From a checkpoint of a small mixture-of-experts model trained on Wikipedia: vocabulary 7762.
Below are experts of layer 4 (counted from 0) of a mixture-of-experts language model. Rows are named router (the router's row for the expert), up (a neuron's input weights, with its number) and show model dimensions 0-159. Each number is 128 + 32 x the weight over its row's rms, rounded and kept within 0 to 255.
After each expert's rows: "comes after" lists some tokens at least twice as common just before its tokens as in all text. This comes from a sample of Wikipedia text that the model never trained on. Tokens count by the router's weight.

# expert 0
router [ 79  93 142 106  88 132 124 172 168 141 103 126 154 118  92 137  95 168  81 149 108  36 142  70 125 108 116 162 159 106 114 168 121 155 114 122 112 132 119  78 113 111 125 159  90 117 109 137 133 126 145 165 153 130  88 120 169 122 128 150  82 166 106 112 180 176 158 123 108 201 110 154 116 127  60 110 159 155  65 115 121  63  93 123 181 151 145 121  89  83 106 128 169  94 116 146 143 218 118 135 125 101 181 162 100 156 189 142 114 163 134 133 148 104 114 119 132  58 104 191 115 119 163 133 143 151 111 101 116 143 174 118  75 164  96  94 160  87  91  81 148 129  60 166 159 102 167 169 117 110 105 119  89 111 122 118 146 131 211 139]
up0 [141 177 116 134 133 115  73 105 181 199 160 101 175  96 153  97 105 129  98 143  62 143 159 137  72 153 139  17 188 120 139 111 128 118 128 101 145 117 120 132  63 136 169  97 146 134 108  27 153 111 137  94 194 141  80  94 136 174 182 135  94 123  80 152 139 106 127 115 136 146  83 118 101 174 119 142 137 175  97  78  98 107  93  88  92  46 143 152 144 117 155 131 142 153 108 117  92 138 114 138 151 142 102 128  99 155 186  95 123 132 171 128 148 185 149 133 115  95 206 131 164 116 120 117 118 170 137 142  89  92 113 110 143 145  75 134 111 130  98 154 104 108 114 132 167 181 148 151 147 119 140 106 105  95 168 143 117 102  83 104]
comes after: "\n", " |", ")", " information", "|---|---|---|---|", "|---|---|---|---|---|---|"

# expert 3
router [ 92 185  89  68 117 105 135 161 116 167 203 180 178 140  77 142 119 102 124 118 149 148 104  74  66 106 136  82 108 121 135 127 129 165 100 116  73 126 154 131 111 121 109 134 141 137 149 163 104 128 108  95 138 111  96 149 131 132  77 130 100 102 162  95 141  86 137  78 109  82 119 109 127 133 140 168 104 141  84 111 173  98 108 109 148 133 168 132  89 134 100 171  64 138 192 116 122 182 155 161 187 182 167 158 145 136 108 106  92 108 132 113  68 117 124 110 180  32 151 139 107 109 104 172  51 139 141 156 106 145  61 127 184 100  54  99  96 116 125 146 124 140 130 111 150 113 145 146  89  83 128 164 104  87  85 183 100 128 130 118]
up0 [103 162 120 111  71 116 142  84 144 167 157 171 140 132  54 154 131 127  91 111 119 140 122 139 121  99  87 174  79 164 152 170 134 137 177 103 119 139  89 102  91 155 115 171  83 150 157 119 110 156  87 126 134 203 177 143 148 158  77 188 129  71 115 142  70 113  81 153 110  91 159  93 128  83 151  85 116 146 121 100 101  69  79 217 176 108 139  95 113 206 105  94  91 124 163  78 164 155 118 114  58 138  92 131  96 122 116 155 154 109  94 149 106 148 113 168 159 135 130  84 146 100 141 117  99 156 133 189 129  99 192 165 108  94 148  72 132 160 110 158 145 151 120 167 137 143 153 148  85  99 101  98 136 128 103  91 140 125 114 125]
comes after: "\n", "See", " See", " up", " years", ".\""

# expert 56
router [139  84 141 142 138  57  71 123 118 124  42 131 146  96  73 155 103 122 144 135 140 104 118 120 140 151 152 148 117 133 117 135 160 116 168 137 112 151 144 157 120 153 108 157 144 153 173 161 102 119 139 132 150 146 160  90 148 172 160 151  97 192 150 122  94 139 167 142 104  71 130  77 154 131 138 123  91 100 157 137 154 112 104 127 151 167 116  82 167 164 119 120 135 139 144  97 172 124  91 137  38 195  80 136 145 157  70  56  53 138 160 111 122 162 163 156 111 126 131 129 123  84 147 126 132  96 103 148 125 145  89  91  85 147 161 208  85 170 170  62 159 163  75 121 141  89 127 178 119 138 132  55 111 140  77 107  88 158  78 131]
up0 [ 80 116 136 182 123 147 128 167 129 123 107  78  94  89 104 139 154 120 147 104 126 117   0 155  66 142 117 167 156 151 120 117 126 148 154 100 153 134 100 103 146 103  80 170 129  89 108  79 113 154 143 138 141 109 135 150 147 118 106 197 178 160 107 136 103 168 200  81 136 107 144 137 120 122 139  94  88 170 132 132 164  86  89 157 146 105 125 176 137 202  96  93 129 146 166 128 121  94 113 126 115 157 142 121 100 143 134 116 107 118 114 166 170 143 156  45 180 163 155 176 115 124  81 118 116 123 146  87 158 186  98 130  80  99 109 135 143 170 206 128  68 150 173 126 126 161 107 116 126 142 138 141  89 179 181 130 127 175 155  88]
comes after: ",", " app", " con", "s", " em", " App"

# expert 21
router [109 109 136 149 160 148 120  87 106  72 165 147 142 140 110 130  88 123 105  77 154 162 134 125 130  88  66 139 163 126  92 157 159  97  83 127 149 143 152 143  93 164 165 105 140 125  95 112 173 117 181 151 169  66 146 136 137 109 133  96 164  88 140 203  75 135 134 130 119 221  86 153 121 107  53 134  92 118 163 135 110 102 122 143 115  90 108 137 122  97 103 125 121  94 146 136 124  91  68 116 166 152 139 130 139 145 132 148 131  71  99 174  33 138 142 127 196  98  80  61 161 131  95 146  83 139 198  92 147  45 142 185 158 107 113 138 126 120 140  73 120 125 133 141 153 133 150 106 103  96 113 144  84 153 179  78 130  96 100 130]
up0 [163  99  89  84 118 111 104 146 142 140 173 105 109  89  98 100 140 117 160  88 153 105 165 151 106 166  80 102 102 169 137 112 181  94 107 145 104 113  93 158 152 116 130  85 154 133 132 104 160  70 158  83 131 107 145 150 131 146  79 142 151 141 141 167 124  79 122 112 124 146 122 150 157 136 168  93  94 237 144 109  90  65 122 114 139 111  98 134 143 142  96 124 119 136  89 110 111 200 148 166  96 112 153 103 112 199 116  91 200 105 122 119 184 178 124 109 104 137  99 134 107 106 148 121 142  57 166 129 126 175 128  95 128 128 136  84 153 117  71 190 112  99 127  79 216 168 128  71 107  69 155 142  85 166 166 104 113  95  88 136]
comes after: " L", " J", " G", "L", " l", " O"

# expert 44
router [124  89 155 132 149  75 111 114 181 148  60 168  97 145 116 119 108 118 151 149  87 143  95 139 136 110 140 119 112 165 162 173 111 147 119 126 173 107 189 129 104 131 132 141  97 100 196  90 140 107 109  73 132 172 141 166 149 115 107 106  94 186  54 126  90 108 152  91 162 117 135  49 174 134 135  85 181 149  99 153 145  94 110 175 130  72 112 146 120 114 101  86 105 141 196 112 158 138 152 129  64 122  69 186  74 152  87 141  85 176 175 128 124 165  90 128 170 159  79  81  98  93 147 102 154 117 133 175 110 165 126 125 109 146 183 164 116  82 146 134 140 112  93 154 109 145 177  98  91 136 161 123  92 140 130 181 106 117 100  84]
up0 [113 146 124 129 118 136 134  52 112 140 188  77 135  91 110 126  82 169 107 166 169 118 166 141 116 104 103 198 116 104 177  77 119 111 158 111 122  84 108 105  83 169 117  83 167  98  85 120 140 109 201 108  94  92 175 147 119 125  58 114 115 127 130 129 110 109 150 126 147 172 166 102 123 146  64 179  64 139  88 183  88 143 151 109 133 143 114 157 124  78  57 191 158 157 125  98 169 109 139 168 149 113  85 138 117 156 123 139 112 170  98 197 148 122 153 164 149 119  93 122 103 136  91 176 123  86 134 194 138 105 141 113 148 132 141  88 150  93  98 127 133 135 168  98 121 152 112 156 149 168 139  79 150  72  89  87 190 123 170 123]
comes after: " the", " and", " a", " of", " The", "The"

# expert 31
router [127 131 103 117 153 118 133 144 129 147 126 167  96 115 159 112 184  91 183 108 119  92 126 145 162 103 106 140 155 133 136 157 137 133  66  95 123 118 163 129 147 110 174 191  55 143  88 170 116 134 131 148  94 112 107 192 166 128 130 119 120 106 167 107 108 148 108 154 120 196  72  85  95 164 135 103 133 142 137  91 159  76 182 103 172 135 151 151 148 109 171 120 115 103  87 147 165 155 110  97 202 141 147 107 169  90  88 138 147  79 172 121 123 144 168 187 143 131  85 185 115 137 134 131 210 156 117 188 180 136 153 157  63  97 177  98  96 119 124 113 113 118 102 151 136 109  96 137 201 115 162 134 187 129 134 222 102 125 153 118]
up0 [135 137 146 137 175  50 129 155 105 128 124 146 126 163 107  93 131 132 158 158 130 151 159  95 127 141 155 184 150 185 172  22  95 135 141  90 135  96 126 139 128 148 171 125 160 145 102 160  93 116 131 160 166 120 117 123 150 130 133 135  61 176 137 184 173 156 123  89 158  73 186 125  96 126 131 148 187 173 143  88 106  98 135 127 182 128  89 153 186 160 113  58 118  99  67 118 160 145 171 165  94 140 165 131 100 104 127 194 129 102 148 138 120  82 149  98 114 124 146 103 115 142 137 148 119  79 128 103  66 121 114 132 133 150 142 109 102  81  91 152  95 195 207 124 115 124 156 107 162 133 140 153 132  67 127 144 190  85 145  81]
comes after: "|", " |", " No", " Total", " elect", " R"

# expert 30
router [134 131 145  39 138 180  38 126 156 196 122 162 107 160 139  73 123  73 109 141 143 156 146 103 164 109 116 171 124 151 134  98 156 121 143 125 156 106 172 102 108  99 164  85 160 141 102 126 160  84 141 174 114 135 133  92 124 118 129 184 139 158  99  54 144 177  85 118 134 105  81 146 102  99 118 150 163 128  19 116 136 117  92 124 153 123 121 164  97 101 143 118 200 136 121 140 163 152 132 126 163 123 126 156 121 100 142 124  95 114 145 140 136  60  33 161 115 102 119  94 123 109 125 152 172 155  72 118 167 157 155 133 121 154  93 148 130 123 113 141 125 114 151  74  67 113 147 128 219  90 138 133 147 144 119  94 127 117  65 140]
up0 [ 86 121  63 133 104 154 124 145 139 118 136 142  97 139 157 106 118  96 177 192 114 102 126  71 101 108 120 169 181 149  78 208 107 143 124  89  48 130  91  97 139 166 129  66  76 163 103 139 116 184 170 158 163 122 162 190 115 157 105  97 121 201  97 128 123 139 123 132 114 134 158 171 187  92  91  88 132 162 133 141 149  82 151 135 162  62 172 162 126 169 129 131 223 118 100 170 167 163 204 117 140 162 145 109 126 143  75 168 110 169 162 152 104 129 162  98 179 138 122 142 102  96 134 116  99 129 153 164  90 118  78 135 119 171  94 151 106 168 130 154 101 157 127 127 159 133 148 132 131 154 132 120 130 165 137 111 148 123 133 165]
comes after: " |", ";", "|", ".", "–", ":"

# expert 27
router [132 140 155 129 108 175  89 125 106  97 111 116 111 131 129 179 133  58  97 147 186 154 191 118 135 103 129 145 120 104 120 127  96 177 159 110 116 163 173 157 162 128 133 148  69 148 106 159 144 130 132 123 145 120 124  84  85 133  36  94 177 132 135 193  98 110  90 155 157 130  75 137  92 100 129 129 109 134 122 147  99 168 159 148 125 122 184 124 130 167 152 110 133  93 120 100 237  86  92 191 138 134 168 177 162 150  92  58 144 145 136  92 118 159 133 126 162 180 147 158 157  88 141 133 126 179 174 154 113 155 125 117 126 104 173  73 132 110  70 177 136  80 125 116 117  56  87  72 138 167 146 156  90 118 120  90 136  99 155 136]
up0 [146  54 157  93 152  96 135 161 139 109 115 153 105 183 114 118 144 152 100 197  69 143 116 138 119 188 113 111 114 166 137 143 116 159 147  89 181 148 104 158 123 171  96  77 146 116 171 114 103 118 162  57 112 121 125 113 142 137 127  99 150 140  94 168 149 175 180 110 148 101 171 109 107  65  94  96  98  81 154 154 195 131  88 143  81 125 107 152 103 122 137  89 117 127 112  82 115  92 150 122 118 125 139 161 123  93 179 158 112 177 120 121 141 109 113 185 144 106 112  97 100  92 163 134  72 107 225 132  70 101  42 112 139 105 115 100 102 133  92 178 128 106  98 131 117  79 124 144 118 131 123 132 135 177  47 143 151  70 114 154]
comes after: " the", " in", "In", "–", " 18", " In"

# expert 26
router [162 134 162  70 126 140 121 133 120 145 107 122  11 106 143 181 152  72 150 195 134 135 133 151 120  91  81 165 154 143 112 115 193 121 224 124 132 121 174 101  94 109 143 136  90 168 136 110 172 111 142 171 136  71 162  94 141 132 114  99 147 164 126  83 116 158 106 108  86 146 136 159 103 155  54 130 142 152 108 166 155 156 106 134 115 143 176 152 103 131 159 130 154  83 120  91 180 119 119 132 194 125 118 156 153 113 110 113 147 124 162 117 105  80 147 138 142 130 125 148 134 112 114 156 176 115 144 106 165 159 154 107  73 165 136 114  78  96 143 206  93 154  77 122 102 173 125 113 217 147 140 129  74 177 143 126 115  97 130 178]
up0 [ 91 128 144 124  90 100 158 107 127 106 104 126  98 101  82 122 137 112 138 149 133 160 137 130 174 123 150 153  79  69 141 159 161 139 195  94  59 171 133  80 123  80 118 151 123  92 141  81 110 141 212  92 133 107 190 131 129 115 124 145 183 181  82 197 101 123 106  99 106 149 147 127 152  84 133 164 102 188 159 155 125 122 108 143 107 125 154 133 131 182 151 122 128 111 118 153 159  79 195 110 122  87 107 133 123 154 163 117  72 154 110 115 105 125 119 107  69 107 135 140 156  79 127 177 148 114 117  92 187 137 113  74 167 196 146 122 146  70 176  67 145  84 141 154 134 172 130  73 101 171 154  97 136 106 128 142 101  45 122 117]
comes after: ".", "′", "°", "–", ":", ","

# expert 12
router [100 124 169 154  89 116 163 155 136 131 100 138 155 147  97 164 151 117 108 185 133 129 103 150 134  98 126  62 163 131 148 130 114 167 143 180 126 106 105 138 117 155 117 113 122 110 119 142 164  94 166 180 169 153  68 107  68 158 121 130 134 116 143 137 119 117 154  98 157 108 101 203 127  81 126  94 131 159  94 167 164 142  81 145 120 132 153 136 156 139 131  59 135 111 161 127 103 151 109 181 136 117 165 151 232  81 136  99  98 113 151 120 179 139  53 114 115 144  87 147 142 121 142 111 113 133 212  82 192 134  87  95 147 146 117  77 158 194  55 179 134 104  53 115 160  82 128  97 156  95 102  95  75 101 143 119 130 132 146 165]
up0 [130 137  51 154  90 109 110 125 117 119  53 111 105 149 131 121 177 117 116 161 138  80 139 144 176  63 170 133 145 151  97  94 190  67 121 121 100 147 119 144 124 128 150 192 138 112 165  94  61 139 120  91 171  71 114 185 138 105 148 131 135  94 153 134 129 152 116  59 144 167 143 164 177 102 134  92 146  80 109 198 130 149 155 131 144 132 142  60 131 150 143 102 144 173 113 126 113 126 139 129  35  97  97  93  94  92 141 172 138 110  63  89 100 143 134 167 156  72 154 100 194 134 136 109 156 156  74 146 164 105 123 116 159 131  93 129 130 132  96 102 137 119  93 149  81 141 163 108 144 164 124  66 123  76 134 155 161 105  91 155]
comes after: "\n", ".", "==", " =", " ==", "==="